Experts of a small language model.
Experts: 80 experts in each of 5 layers, 64 tanh GELU neurons an expert, 8 picks a token, 10 empty slots to pick.
Training: a variant of SOAP for the experts, 296M tokens, 4049 steps.
Below are experts of layer 4 (counted from 0) of a mixture-of-experts language model. Rows are named router (the router's row for the expert), up (a neuron's input weights, with its number), down (a neuron's output weights, with its number) and show model dimensions 0-191. Each number is 500 + 25 x the weight over its row's rms, rounded and kept within 0 to 999. Numbers have three digits each.
Before each expert's rows: "comes after" lists some tokens at least twice as common just before its tokens as in all text. This comes from a sample of Wikipedia text that the model never trained on. Tokens count by the router's weight.

# expert 5
comes after: "s", "ation", " University", "ment", "er", "y"
router:480501498486508516551524474487513518494505516463540524479484496529506465505514496507489465547464475495533487474526462528482512518522502509505512544486540460494511458475511469492508514541484477529530498497511494542522506463511471472521492559451491484483499550486480493505526515494574481500496522546462505489507478545506513443490500505484520507470481489483517453495516506526452497510523458516494511490507486530495464493526465491495482533515529445462500466507510540489491489472475463498487532501485485515477490515449555480489490535524524525450503524484495545505534469477511475497
up0:510499516457496475445550509500511504525489480528526525519499490532474469508499511524501533490494503500533475511506495527520547508497466434517506506476481513521530459460537515524508515504479528510471509481500492519516490511517500478520482502475512528500538477550528478497510483452486502505483456490518523514505479492498498524460491531529505462496477500531525499521469489481442548513443478506537523523460529468515446498549485497513504489544468485492481490423523514527489496496548469529505508457508471548499515495464502497473525463539467500500481505483524514448462506496504500492
down0:534541472525535480485477486508547475496466507492459469516497502498460521512487518492479501498513539529526511499483484457508499507463522499465492508512466469492482502486491489506481525461487512509488511481513531498514515454486492515488496520495483525525476511459494465522497503530505515495481527518575502449496515523536434468491454573484497512512530527497503524517461498475528485495499517492487558533502484525491504489447477467497474537516539530480480485496512503527470542500462537459502536461542470513471508554538524546516500478489508501521519475515491544493479527501491494529
up1:493503523504509500531490498488526549459528505512503526472510526477487516508558510458508509530465498506483479525517566489510474490532502499472520522523512495463494503485525477550537535539487504482479511503515511487524555522452546465517481462499515518511542524502512545504485473515534511531531471536506492509501466512495505466443506502503488496506478531485520513462536481514484508490515492430459491506471446525529491527470549491474515499503508467449495505506488501508514523486465476508471494512502461546479478500491530537481504503469468438518525470495529526525479499532477504483
down1:551499487478536501512522493517532527501504515573487510478506531399505496476471514498515497478509525503488467491509481493471509481487493505542530495495544530496547462532518483493495575481522485484520506529490523461489511507470506511463552496521491485489509485512500470512483485480488513475487502524528485467525498493505489475477560475525535485516451517482487461472466474527531528461474533479479500491468525475496530480521471524473488516493484485507499501498492531514514482510460472485512477480501459537532517484550445503489494483463521460470492496501510512517561522497500505482
up2:472482508551524578452470525486491499490500521508473496513483497492533500499512514472512495452517520505519519455472516509495517505492504522507472499476502521529488494452468532497519548487490513522482512519485528535528537525521506522525501448481484504489472490475502473522492516481510539484491526496441513524494547453450492543492468471481488513511462496497495496522511492460465469512550467484489478496514479509477489505559476478533504536521536498478484515466526506551525531506532457494501509483509549543480460490453465517543511499514482473485475497522510498508520478525475525535
down2:493485519477496462497462487521514473488514481505465513449509496498479522477501494533530480501533470544483524505500536437509514491511497501546500472497482488431520476526507440469489533531525476474481527474576488492527487509472480502486513523516522500514496459523461450508506509492507471473509503538518525517469496509528523506498494502519499513468514533497490528466513519469516488484505473523512451529493543537482539462505521513481486490502506515504475495512490543524465473500551561484560510488480506463496490517522487466514521468541510469503490498503493558503487511539537526499
up3:521503472528483499509482510499515453533541467512536517542526490494510495526490483478549475526504523518496531485466479526525515522513523513483517512475500497475491496537524532471473519465539474513460523549486472494468494497487550466538522535540489496490453482505484509470524473467550489503523484470516555521507485469454513473470483519491544495488482466494526532505486483497513512516503489473520475508520524513503472490522563492509493471535497448548483452485529519515513541461477529473477529484522472528489538506527495548453531526477520488490492496505508477518537494516478507508
down3:485461522486514517492535514482454484512513507495454530562496490525524482428547491519488498505481551483520543550467517493482488515466517523529487482492501497478435528513470489475451433477450518500512488477532489533506475498524486468523520488509483515480515511467531498489492497509495461511499501532528489489481512481498475482495511542513499553448512506506532495519515501521492497489497514481502521484543528561484545476528479486522533494446482508486474490500524512510498464448509534551508503492443502518496510496490492494529463515540498520527508518504478506502513492472518523481
up4:509524519521524546534441534520487506524455502493488497506464493498487500509506471462492469511515519508508473458518440488527540475521519512469492475507480540487518506500506512523469478498470521468477458482497540478478465465476481492484522545497486472548472472500486470528508542493488488467474476515471479484508509481502482495539490503479514475500509493511541492508490532491498503485466505523507506526508511490532471477502477473483525525495519500537537523516454490453554488454488591484540541459493529447501504498467498488521538513486522512475477523515483531464461519485520505494
down4:476524506504557460477506470508514486533541552544515493469552497511487487500511479495540522520512493469513486516512484481517479538524458468487503457473502517505540456479467550499542475481502503506471494527536525513506507503523464459468502526521474519514509488479512530489484463470498509497568474478534481504484549516505525479528508485531507529481506542542462474533512464497489464464527528470506508508511480493444486505505519462489518526460497508497494497495455494524460504490518488479508533550547519476510525478503527492521497508514515491500527520508471489500471483554493454486
up5:538528495510504479511517504505507471532474471480483535508494528489517488525492493494516478499467477503513483480491499459510488536524470455478509536524491489501535476530543475486491523430482539479493499512476484516473521539537512472500560469478531484455460515497503486523518482452494512515462522498493534460466495483486512475517514548504479495520545461505548517556518476508509547494495499517522487518481516507535504485511476450502489495485443537516486530486468530501537530451475488510462495516482501450474495520487489502566512480539477479509459472477472498497503491511507499540
down5:479529493477526469546493514537463512500448511503542448457515485468476544510527501489459499489519489521534501474501507528496485498521482471506504492488554520508504500502529501544474510486513521519539483530458449491510519480479502535465513477519529530498496540490512490503526534518493523531507537522461495475512473495485504542497528517479490507497532509504478444536491506498481492475470471496509506507456504448504486519460511487500483509462502451499521507475512508458515544504502462500506510493541478537495477504529521526531501505438489470580493508489500458468440472498506487519
up6:474501521505505525528528557495504496480518533520457503499511507485482541490535496480536500477474497459518471479521488497500507502446563477560500492540524505477503472493516500492483476533521488497523495473504529497509525490543500500525473468506471483438501503501453483505508505485560500536530562516505505539489501537479492488486527535524518503543459486447474503499481483487471512494500511467533505511521511438511527491496530483503480467496510525476506472473486525544530509474493446494468506478466527518483497483488479496483454496567486519511556484482512538517504482523513503471
down6:494513469512447534486532505434534521541496494529540520512523519494485509517506527524504510522523522517532518496493489519537533496520498521495492478508491513490517503499506477514510525510494526515512476472519483479482433483468535500513505492471536529503523516486498461475508494522473495550502516468450452479513477475485485509518489519471467454474465441499488489540491492517499474494505487502486488538484496493517529468493453508453514490490572536503506498474474467540531472510462526521493471485506491548467504513548502492500514534458477468484472530530516535484544514523495454455
up7:488516501473501530473475505500492526501509554508562500520527532520482491515527517487517535553516491445508499543488451460514512512508489517518481496480482480527515515511485435466492489520510463488503521493470514518511491519450508522486478538517514500472491511512481516505458439487524546512442490485481507527494461490473466455514499511492510461544495501505473537495473488496498508525516497491523463500483523538499481499528486455482549556516495520514491504506516503520477507453476513468415484548496481500498483512522539524535446489500509534525494498506512489489491494502470508461
down7:518473475506500496529530502543495488529507524474531532480465455410499519505474501486506478508512548589482489481503513489486447498491468433500526503531498501494480545508497517514532524480493475464507474521473488477500525554525475515506517483470507455487497527507457499508500503489518492477509530513502479442484472502529526533512477461478524499480478480484498493541532509491538473501484506538482514502499506515452530504499525532495514476502502497477508507530497459507502481482499497524531503477499526473502492486513478519472479495470511522478533523485512453506573559516500490533
up8:516505436470540460536526519480501500481523533455478507526505510502495489492442522526506475518496502520494480490468494499488509487525505481525545458471525509481490498485518476559547459495497480494472464497528504509555501523463492520484521528530549484522479457493475517515505547501562574456523449532525507497499477485454441497476520518471518499521488482469510476489474496482502515493488498501506485490456509479512558486485497497480517522506525496491487488480505508498500533503530525436469512507501474465504506505505504505471484531493487536483489482493494473467479507515524499559
down8:490480523499507505474518457475525524491461481490528511538494492503442460510493490508493542536510484540531481502493555493501521485497476499465463456573482511552568508503513538513503503472516480511517463486474491512488480491546460536469536501486472481473511501519508460488506520496491485496500438506487487508481493447508534528520503494510512559517455498519492516520473484465470523536465484491537473466496488523520504519508485508510543513519510511502454513535511482454461485527521483499479541464521529482517541482497504468527492490476480506488497460526471544498515485508498490499
up9:532454494542509533528501492453527467478448509534511530517498496488544479528484484492474585534468514502510483515513510500536507493533517490502504515517509515544459506487509496516498489535524494539487494499451496493513469510548480502451524480473541455518503538521496508545503472484505522467504517569522502510488508496512490515485500489516493519532495524460525486550492502546484502511460465508507482482454513475478457495462463488467449499466514490471511526483504522473487506493523507488483504472569511500546488536484491536479506513494535484509486493477496462505517475505506533519
down9:474516499516533489456482494550499460523482495534482479503494532524507527547518516488516499463498514500491487440506488506497491437509509526525503510478538498474491530526483501530474519513468508490477552492474527513469542475462506517518479520521516519503447536536502492498529533528463516520491479522515492514496505500502441528544524485460457487532519515496488505518517472513511506516552531469501494480500478502450506450564496497507476491486475497504511473490465528509485483489472486530464499494500441489549473484502477454480519452489504523455453503468532512477507532484499521493
up10:460582529509501513511464456473464475509493502523497545537503478481495533495551502468549480545489481478496515487457499499474498494531540516461495511493482474489499477492496557490517472471503528477503506535501526484493466513504514507576548527509509509478446523521480461506473491503486533528522511488461537484497522542476546503500516562521484481494497437498526504523476490481492528485469498524468500478490474505519503456509515510466516486466472525515530495516495494463483489505490518499527478487500482520436482531505474520483542480498497455484502519526513513506497522491498491501
down10:494504550496445470500547517524502497525495513521522506488517555500480467544460542480501492515490483557519471482475479517495503496474535454520591505489517497499500487446514473486505530481519487516533496505483516517483468535495466513463483513504525496520487437486519490496517503487506494465516469462472531492487509563480511512503491459459467455490451494505471489532492520517510506458510494504497517500476435523491487477479510520497503488500503504468525515527514548501500461531530497471501479489506507468496537536489532515525538472468547499533503510511527491516535480492503516493
up11:489459519503496504528509504490507490511517513525485482513497481480519498508473527518502517501518543471468534474501504462481484482493508474514474488485513452514495466480474491464510502551507507446511480524469495517513513518456500487460562465465524510522488501541530479504485514560477531501532522497509514505523479538513490555498482507489443520475468510438482497529484514481530475535476473487494481519578485486509519485512481487514505508485493505527487475486446541463461511524475473509521513499515534522518477480529527494458530470531520558457559530508532512522520502519495503504
down11:496539489545521462506503512541473446511495528502509530501509523502478530450510471480458503511521527486538512454513497490494459543510474493502493483484505504524523526484459502507474500481476506517500562544503469518494519478492536499455488493536525527486501513514489542492454455488483508503531491481495537481504535465506470541484482533504544522518539551507490517491485463458511519518488519476573533514461504461482523499466526530473483516481498531500524503466474490479503492496482491494465522528541526534491499473470501484476486530515484498513494507510467454550499487504442506485
up12:476427455484513549510483502518516500485498542447513490495479468493517528470465514548473539489452575535457483522487496493480503474490494452472531531508546560492504474509523484487512492497499460483519487468501541473512518479499514454482509507506494473463499483516524466522552496506496489479518497500484484487502521491474497500482536486503560533506482527521487514512524491499484493553486535471514479507519543479481553515495521520474465494492523526529497514502511543496487463521494472488476530525483504538510529472520494520461523540510475493537509484501490490505512499512546502472
down12:488547575492478502510516473494478493503517487531473523472506501488544492507459504454517519495502444502505514495478491518511526531533530495465505516488496513507525492481530460477486486517510445521538533472484495510502472522537520524512471484501431512494484507516497520472515503500499517540500523508451505515481477502523463500496520435519488508494545520527500499464487509547543514506483530471524495512491509502552512512484509459470510524528454499463521482504441495507506504496509483475458498487530511496500495511540514496512487475489506478476473483490452472423523512506578519512
up13:500526463533498488434532486521474508511528539513501535504495511495501496514498483515489528516502523508529489513563528520484526463493551467475450471466473507490518476521502521522491532507515466466522535481463490530484498507508504515499523473451474518478499467495514485538511495470496528511526465476504514493508505519521515531485486499526501468465504512530456481501517504451513483534495515497479493500464442511500524483507506510500496500523507485485525517496514526468458517443498519441475514514508430510517507527481506543527483423531498540523472455458511463530485500489474519475
down13:507469519522471517535448498484459493484458462513532479537490481520559459464497486482527491482495514503511506501534490521522501517478496516500510450491502514496465475515503539467501434509478539493517501511484501510491543485492522484526488515524506498446530497489511464488432472470519483484534526503542492500510483493514490536494521512451492523472572554498525485504530528496485519485482489508516527497518486506562477495532488522541483518496479498534492466476532443510501469505464500538505492530490470488500509532504514514472453522501489492480484466496517466491466532549501470488
up14:515441484498495539541505510488512516498506478504550542503526489476535499500532442469520566522475529501479511494495486533487469478471487478461489472483504536527531575492536504503515496505487509539494480509521488453516530462507503482516536497499494468491487507506499497530492504542474480488506523511485481473522550481504517480511482462522500507506526516514546433507474520472531493490552497510491517492486471520528493497524517539483451514539512509455495472474528490519516490468545491501496505477522510506518466513495498491483485487524477419540538538498468503521537513484510506520
down14:493493452483468526521526499470497527471493449477488505494524530476470516562519482470482474524515530481515483505486483514512523539474462459493484485494525498509500481509489513506504507464475500521472459490502520561474452474492510474481512452502482493495523546545537478515500457476486463495530488491495508545494468508516536466475508504500572485491519496529491469468528511500511508462488518489480547493534491488542481525484521479482500489487523521479491498581517529492490516512509490487485518533514500470510549477499495417530539502499495489525506459537505495467515508475527501488
up15:460476506534503521500514524489483476452515508479493533548517502511538465468535514541516514521489515518543478466483526480503479449508512472483456510450497477528539502541502483526491464527455532465503475514492504500503475494490454526511483468522492489480498500515438489544500528467498505501491488477539494478492492449461530512494477502467498513539456488483489520534525473489519510524466550485468518520550491493500493497525477501486510509533524530496495495553520514503565472502498500495515493517497472484498449510530526509519500461471519541472546488471500519492488557503498528523
down15:512532499513479506509538538508490471507504504528480514461443517504516488508493522492534505487487525512464480503509497481442478481465496497479509489514491497516478435513476492428511480520525489504542527516510502503507476547457491519511519476469504533477489538488506519520507493502470507529544529524475507509508489508507448476452509505500496480506461522460513502514561497549549507556490492506505521548491514481520531489555452505483537523512456511506523521486501457475468441467493491523515488529491475499527497451499471477461493494481494496459466483535495499518531471509502521490
up16:510510495521520504511455512493512469492518498470511527531468482507437510504520465518489462490454500471483506537425531503519485503496514459498536473506560486473491464503497488493466475472517510536479517561488531510535530514485496536504455478505526525483516536484515516527523568507526517468483537550482522491516508468476545471450522503495493498519503511510515475493517492500467482512459502483523506506489520502465525473503465509532472502500465486506476540482470485509505534522501538479501499475513509526467516530481536496512495464522485465540488528529547502496483465551495493476
down16:506510511519502505474461466494468496453500523539482465479462533509542468484479533537487470537473500517493482500466534513473523513524487503450475464482477522519487511512508522500486489487475469507505533452487527485478494509481537495469552483475488485458469530494529500507492490518563447487499505518527500511509543498497526559461488463532528515514513498538467464503478508487468518504457481457514543509530497505504493460483507510480491495467510517521455435470502538504462523521506502547533524534501483475500503508477506490505521513552495511486480542500499539535493524512509518524
up17:495548505469500488512519531524528510510506514491488502524517507497529480505467491514543520421484502497477526482484489432489497517547523493508522482501521502491507493523474512478470485491455473492491451480463474544492498495463477496504525489477498505461537520536503519462484477500525494518543518489535497510530508456487493531466501500497518496544482494476482488488534501486498518547502510492503508566547469489481482476501564482485529479481518464525476496480476486535489477516455491503546498527533480455490487447483527501517475502484567452473524541506471493453495504525494492497
down17:511503485513497511503539478475482501520479503470530483494475542516518495467527506478516502526497486492495515493495499500458517498488555508463518499515574485524542476468509494532469496504526509441480491479508472519459495482494533483526486538435492479459512458506515503536501502444527508520515500501462479537532502508525532467503491487527518486512528497557519488510519540492515504518504507514521480479503475527508533505513479481538512525444528516432467437472487485453491496509454510490480493468493484467493471497512485489541450507516498486533470516479515525524516532473476493550
up18:494467476549468454489462507523471511460483500491493506502498496468478474529458469496457475492467504470489481488526528523468478482453465493470483481512488465500463477493525512489448505518523507484491473474517482484528523508459465489507518462525481527503472496480542460548517512491510499524459511532478488460491570500487557509531507475507520525539531517505538480522490502491515495518523506513490506490513513504483578501485537503530502559493496512481533498500489498545521546527517528492499507560485508487470492516489471527484513492477482544499544486497534523497492516487526515466
down18:530484515503510475526490498486532488478524495483486496544482479463470523522513480459496497460484504489479512505480529504522489480493454513486483503523512495472475463503518475529522452493479489511481577501472456503495475492511501499485510482515474493476502527538516560491568531522556477526511504503470533448505483480476470487518503516491515479491493477453471510500510507503445510474489547526477448473543525516521524478506518448537518535538510543500512457528506518495528494505498552506544516497501539511513508502483518512443520537457525509502494503464475483496464476489483494519
up19:498522469506476558456524499481511493542466507513513460483543467452482477484521471506530473481456516484483512518495468510499472504467501496464487507539482541514499495441490514494463493482486538503516521505510448508480525538476482532501531482493503479509473473492522489496458502452516450540543509497520495511470527503479556524478524494530529497509483500521458541501475493494484461505485509539504488511500484517494487493538536450498499526530436501505538487541485518488462454502483518488506479448489462493501522494471503545527539502477536495495519453526527498497497531512505490506
down19:497511493486497501556504489459505490468481554504494529475503480502503464502499490529483484498480462514502526454498496454490498497475521513504499526518508484487502465511502485543475511485535506496466515566488538508496487485515514492521547450467531537530492472514524481484492495536507508488430503441511504535518482473504460511555494499476534505485490537521514494470465488535513477486457516507499447423533504498498462547497468487513556465501484513495539465526489495469504508503494500465520481515467492551490510526505538456504454513523517528487513472525492496496479514515519507500
up20:525483513515455535501506511493453528490520416460479508502503533458477490533507533472487523478485471501467509519502491512494510491477460498490525436464496499507460485467448470522531503514469509519469498518512542483482519501476526525438499477512510518492507473511525463465467491484532515507490449517510464495533487544490500505509509557520492510517548546444528513537508512456480496502478522499498549485492474515508518517461492501502506585535507468452486521494497509489529469494514511513494516519499491506457487513495521506476526514483486485505462510532507486509491478510500480514
down20:495527506495499532475531506485465483459488504466464472520470484496526486521510514534507478487524536532494444502477530553510499479484538516464486501475469522507508486524526522484521500514535512504486502506519488539463443499497490450491482509485486518489498481513497525469499534430468507494520500501484531492527470467514517476470507499515458504521500491508485537485492513552486536475458476540462498478505521552510529485465530525497490492481542459483499499525507532500500477480511534468507519463489473538419517512483521424532532525515508529515529518532539489509489502508485487501
up21:529422499463506504492510480515493516510474475485539525483467508515486509516546485523472491495533465456477482510501476480496478529518511492496510563537466509507510495517503538499512499552463520452569536519505484482453461543513505484520516521484497460491455499531506531471458499454466491502514477457445531524499493506509476493506524499529464509466515507514509461516481520552507498515512472493544493492520484495516511492508486471485536488513513555493536525471491534513505496540473538506465512489507482511548501479488498478525522520474501504464476531493481509511447514524499483495
down21:493496451515494514508485565538507484530499555511512511512498517472529480478462476462498519494503489516475497520465481491508531458475442516495482490505478500471466521493531459528519508538515496483509493478469481491492496521555520488545556497509478480496486528532524466524496523474512503526540515469512493485526445505481507546496504506510543483466517472466485469463487545463502501508512463550498473469477521498550491516520509489512481509471477462522503490521494481508522562458450495519518509502457489480476527504505503484463482509464511507470495523532510445517479476499546507497
up22:499512495503512535535479532533483515529513485486503485521512491450470514498516482464512517501469490514461492503521486475514496506464485482516510499456501485479529520464499481513492528476487522455471456500568514558494475531521501502494478450519535553517517512523489506502469463494482509483459432504468461511509517525509503509478474485536539497469479512538515544500498515489523507477511455472495501503476482515505498462532499502457504521559473467450516475532498534512511469527494504491531507504541523485501516503509515554476531500523530496545525546459506516522502499557466509483
down22:492493487530530460516495536465498501521491465503491471510506514527501490483488536525498545475469526521509492523487479534473516494500506504530506515474507518501493487527509515533492468512504446488466484522492464490516523482500542500509502513530536517494544491498486524498507484512512516515551508542501484553496527512497487489479534431473475490481468524516493478443461521480555465487518493529475503449541476475507512470514463499493511488467495540519478474479503473519467538555479531467534471470540479565481522506504504475488555493468469488514489510524517496428468497506480497488
up23:528491488491500444505557526515520512463480515479478519471494525498486489508474466491505489513526469557506484519466488530527446492490514483505557514514491490481545496456556499521521487528477516495468471492492525514471503524486499481482502492498482504542498538471508489479477489522461520513507510533516510452482512532492504445490515502450495484509463536487504462486562527514544498507513526476517498521525519488519488472504507480455541497481464515493517494463482567534475482497540499493543519533534509518488516493501509482491516470483498492487451452516459526548485521468501511536
down23:484478495486481465517439544494511512489478549506506522517525493498488489484534522541491502437515497478517519508480480501487537494536525506518492503444503499480481484538518485517468525490491469458479517494497482529519514528551516430539549461528470483532538485505482517507503492503526535514477519506586482519507526520493503461518498514498511542497517454501519472468470498491441453495528471501461500472491488483473493515532500448506515459491445486508453483497514502499464508502489472533529491500502503509524526472499489520478509511530500486502481501504511494515463525457478535493
up24:508480459448516496512554432521514485461531523476518533514518521468493508515462544513508520501492526509495520524530490519504502505504484507529467469499517500447487517491502497499535531514467516466505508483529477536491484501458488529543467473502482506489500484482536562462513479493472503492472497520462487473511531531492487517506543508478556482521518498515497510504489522494480524519476500481543499472470501488523457553468539483575492525541502528504461500516539482478516511481463488562508521472474510480481469486504503472469496502476451539497502549492474490493493504500517485482
down24:525462480493522483525476489516528540475476539539529493472504498493505509511519520524487495476486517485495538485465509479502496502501476468499451511471509491472493502456473449543493484478498493519487499518463488472527504483505555528520470501499485498468517503529490494490510501467481486525507503491521512524481523513509498477545527528496504489559500479530482496510512544479481537506516529476503537516463502470487506478575486537474494517493472539472524525527473566495556519534469477485520483463542499550515523497444484479496463523439472484500490519469510493533450527460504505508
up25:434481469476502468529541488499508490517494550498536496474473542499476489478501502483496509524506533436482486454528474527460535533535473466507511496478529495483454540544503510501487497557524529459445517511484507516504518479493526486481453506499506492487533500526493490511517481485472538506518475506479535493514484500520463511511494513507526473493475543484512481511506506465496499436489528495536463493462510541532488474504510509509487508497526500519500524460523509472501500461454502471516512467466524502537509488499482520547488490548520500542539516490515509531560541504507518474
down25:510450472501526523525549513522494525492456489507484465511499456500464514491512494498501504504458530498533506497482502505528480539513480458495492553515506511524465470516510493493540520537496519492507472469516500508456503513478559491517542471515503483496501528480486532475473457527502481480517532512500486473507526533495521524496493502497531455492460508516562479442500527481499587492485495453540535481490472482498502515507458507515507525513489490492481502519528499484505522508490449482527474490530514535541481503481429483490529482502550497449453489493503490479513466488500506480
up26:495470504464448475503577487500493502435487553526505494486529469531476480528499530545486484502549511443515462479504480522503500482537517527480506500506492502480479512480514487497516534496491491501484483483511493537481512507553470545520515540514499501507503485533529561489535519509522497475462501495505489480506511490501462455513537491529544489464490447505490497503461502452476501476467435511504509498499543493523451537499486491513512509518490485481481440513502469527458522502483491526498509471503515488539510518530484514488445493472523479497475483536508457481489511491500503486
down26:474487520466562512504512510537552518511523497492489522498484499497507515447515547496514470470484494474447536509491492461484453504522475503512474511485502504491498544483486493439488471507503495456499502502492475516507482547521506528492477486538481531495472464437495517539512495499483529515476458486522485514496506474507486499516513496530460562470514524467510498502548500525544505451564504467477527526515526500512475488516477514472469499476500479478522459482478504512499457539553525513504512519517504533492472490476496505507548502510527471464498508479449537530525475522526498499
up27:508503520473471532504501483477543525502475527500497520465497518478515485463477541518495508494514485456561488554524493502489482496480494494509502492502464496515496490538465474476529488541541507518497492477485510435508497459529531511527547515523519500531515495488475550471502436496539513482529542520467534437478467524510472490471483520502516492519494483521476530471477523474492535533535522464483475495479529532500485506461475510487526521504504485555466512514498530493480508473477547524478503523517523467564477502470522494464505473525492501489526495510497527558512475515489490510
down27:526492497501467514513483513483478527496559481523478497429457484485515489489500504472474489547465465494510527521497462486476498465460463475484487517537462500484525523504537518512493512497516485500522502506549505484506488455447481532504509459495519476519515509483535485509451490488517441511502465517500496469519489485508526529493509534510528465486499526495506504527527514479546465454510537506549474536513513521488510461479462467507535493569529509486500506479515514500470507504474566550497519519485477499530450526491509517527479485502550515508499488487524536530522509524495472503
up28:469494490565478468497490541469501475507489519527459486472509499508494501534481469558517499475563538488533477500477444520501525488533535470488453476517478484538477475478518565452505478496518499508518438489480493523470479490491529538454479546469528491519482494479501465508505512448513472547518486495527451490531511521497507477520477517501530512511451508526505527531474512512480504483491467491485509501500517460514500486517485483524505497483508499462521518520476531533466479504490501530518507509522498531493502520501516503484475478472523509488469510443482448525515493494468524461
down28:493515490499472456504508498534479500481521474482496502487520449487467491568497537502500505492458477516472552513503530486534493512497475492457524505477500489560527523522506513498460492489488507533449515493506512471515504472516498490485489485514479472495493526515443487482461478507470523498489483470494516502526551511507527443517481486529487515515490510437536511479494526500452497512532497529502506501547501485481472493488511520499530499545486473476489547502480523488488480467508490491535531470417531489527478492525487542495447516476501538514562503530480518545540500481507488492
up29:567471471464510518539527509524496550523477522526534499510474531501514508476451510485490507524496467498492499479510472497447510471524522454520504517489492494508471534503482460455492509510493539500474458530469476475515523458499520510511499475468552494503559499583532525542479493485489489524512497491534548491532484506534497518538499480508508531506498506463562508503443506495490512523523502484532541477527512523511504489477509461516490485496488480504501522460522479516519448490454533497483502492474489480523477473485510483514498493503514504506462565495520470529479508502505501515
down29:478472509509469462485518507517468492472486467533535460423510508512527523518524509481492509506511516500517542482497492482527531517477520512497453503512531523523464464467488487515527520519480551492489467496480486496500475563523494483505476520428516467499508531540515498453474463486512466516521531492490504477513468496492511525501529528515530520504488511475518475495488464483552519490441526509515513530449490470522508483538540494506516543493524502529505472558529490486532529539474463525462490504476453487481486490451524517509497494483492508478522479519518487476504489503546491505
up30:508442495555485514489466469478482532515482479533457486543484485537487471495502477535500497475479567513545479515491515474447517482455517519514489491514523480478481477526513540456524481545485503497485499491485520497500478493536500516486470495481546506459472497507488491497490517473509500464509502491525477423502526517432495511500552512510509541531553492511461534548502510514456516496538463510470482485533522473502515493505482461497509529472522509542496516504485514474473506480513502488508521495466547505537505526504518504515498530472521475488473524478520513472516505488504542475
down30:514516495488534473499458501472513472482497503499563475480513524506501522497507507491482513479497475478529552523522511490481533509490478488544540511496557477474519491544515431513456474495521500497523497506506515492507486483481477536543513494549535492509544513507526492510444512479467458476501529485526467494503454509514497495482499485549577510471485472458479467480495476477449519478474516511480473529483530495483491485505486490483508485552500491474534522470511524479499513490503492480509510511512493497515501536519513562506510465471496510509528553457500454489521501476486445526
up31:476475496492498520489474440530498521493515556512566510471495508521471487502487554548502527498500529479474522496465509490476480501463484534534471506487532529473504453536502492510482493528509473477521487511529489479499535549498459506521525462483519470494503504519465503501506506521525520476534548475495509488480500441498496469437529486502518518480501473476470488460514541523514503495512487484478526478521553487513531450521485478498499543524527514521472486523487511496503557476496522476475511504505537457532486471477520521453482534461535528526507507509503498457486475495482485471
down31:472478504474532476516516485450503507509463464476503508499522512454523484519488500501509481492478504460481511509487548524509544467510499506450477518537458524510522487490485481518546513490466504496501475508480524446523495524512490516492484485476503507490528522526508503491517494483549500496503520498496498498455489451526531485509463464486482491508494470489517505520545515475574517471486530545469487569552460495474491536510536532506496510501473499537502547526468533515517480533512506496495561502524513542484476485488479525472490469480445528455484516451507521504520502478538511494
up32:516457490485508531529496478525528503474493484466525481511519498491492486532510479509511479491472514545519487508531503527486517535516545458511512543512501549458565506522511464488546449512482529509524465516521546518519520494509502489474525499488496516521512515457507512515446532514471467506510455472507461506479502507453508513502492490480450468476503521490499435482470449528518527520466503487490501437479504516520558508470487499478542533499508501502470463524502539512503470520504499501463448496502488509513491505511523479528522519554515498502471515486451466531494515481522497518
down32:498477517522472529536467436522508481501533526546483498549591534468480512532566488498494479454532534491507480528481472488479503534496540495522497526475434462492533477455513511500484511485507502479512524514520526428484512517524500547517489509526474467519459492497504537499501515507513492503486521513533493448497501461490491451475507494508526524496519492491459483481499503509491510513522538487521482475547500491473493501557504521519494482487491522497476487543511493505475486493488468463519512525495501485486553491499483486503459501493488500485490508449510504464524493471519473502
up33:510502537560507478536463490457535519515517458509527544494500486507499526497470509484543500506496484513532496492528504461498558503487490535547472497528528471525508526508523542464481525560482539479505506483513488500524494521502503505523481497517509472477467512498490526434500501519477483472499426515510437497504525502521498497455500574506494490490515508488446518549525485531469496510485439483485494512496478482503504498489488509480495499533492504494491486478533485531509497491514478485546474523505477465523515505552501456474537534478485454498482492488512525547517520494485482482
down33:509514515509457533506522477535548447480519509510514547518528469520469516489504496473493489494488509491489487475536482480507500514510523519558478488508476475495470466502498486478472469472563519508506528487498489461476488465504471526523490458493495550534499489513486503524456478539522508540511482527510498478501505464499447515523484492479520500546495491465469525518512524506525515535505489503476484549537513462495509523492468537507532465512497531514569509515457464498456489498498553494502510447449523502552503490514502499506475452472506477492476513512480517504504531479446518488
up34:504557500439517548519484471528483506493534525453554474452541487498508484492479490439505512477492468506491508486513524506505508508561499514513510499506497521512490502486502494534519551491498506539513547492514568504494500531499503487465547483475487484463482468500520548518503478466490470514520520490497476516503513492493495469494535501492480482498500518488474499488482519510554526556497555503519505492483476521470492498494512442504530503505488492510478491503507528500499516500509500463452498509472455498443515530517492470491481494467517541497429523495525514556458502525485503463
down34:492497457471528493521484535482460444502522489480499476521473527482521503491471467516521528558468509416479541486493485473508489496511455517511508496518497475533531504490487506541482483548527542504482526547480485512502539489476522496494493534459508471561495491490502477527456520494502497491515496439473560491494462472532517499486499507519504493508482496511484483514508519507505498525515528483541473506489515492501505470519523504525551527510503470548553507532507487465503491466535523523491500510464491489529469479507485514503434498528520467515529503498506466511548494461515470492
up35:493499481540499456515494518482542488491469493485452505523545489526492479471492486483513515498490537526526482492488505504508495511546462497519476535506530491484494551494505536499520482524551490484494491486507472515499535520552526471487502492500474472529440500508498517502431474507530525520507507537516499444512523506497551485483489497526487503475507534501513550481495495508498510519491452484513500497463451457466467521473454571518551524505475540491522511500501466496498509460501503500505518510502512513474494453536460515556529510473474513491477504456510471528548480478476516491
down35:490465534476512467463487495520506522568519529516512494531512525508546482517502515460521506493489494494483484516487509483544472532465527461527523532526479495458531498457451472508499563511528488498474516506493534504504530537510517504504483487484478458523513441479488488495504489497505463476504501493439515517492521491440487516497502504454500509446499482519490532543492515479564476475550527496520494493511533504519515489505512469527510432513479504506482519477482505522524480523510511479526483513474502434496503494479500512482488454497514490531496505478559479482535519530520471488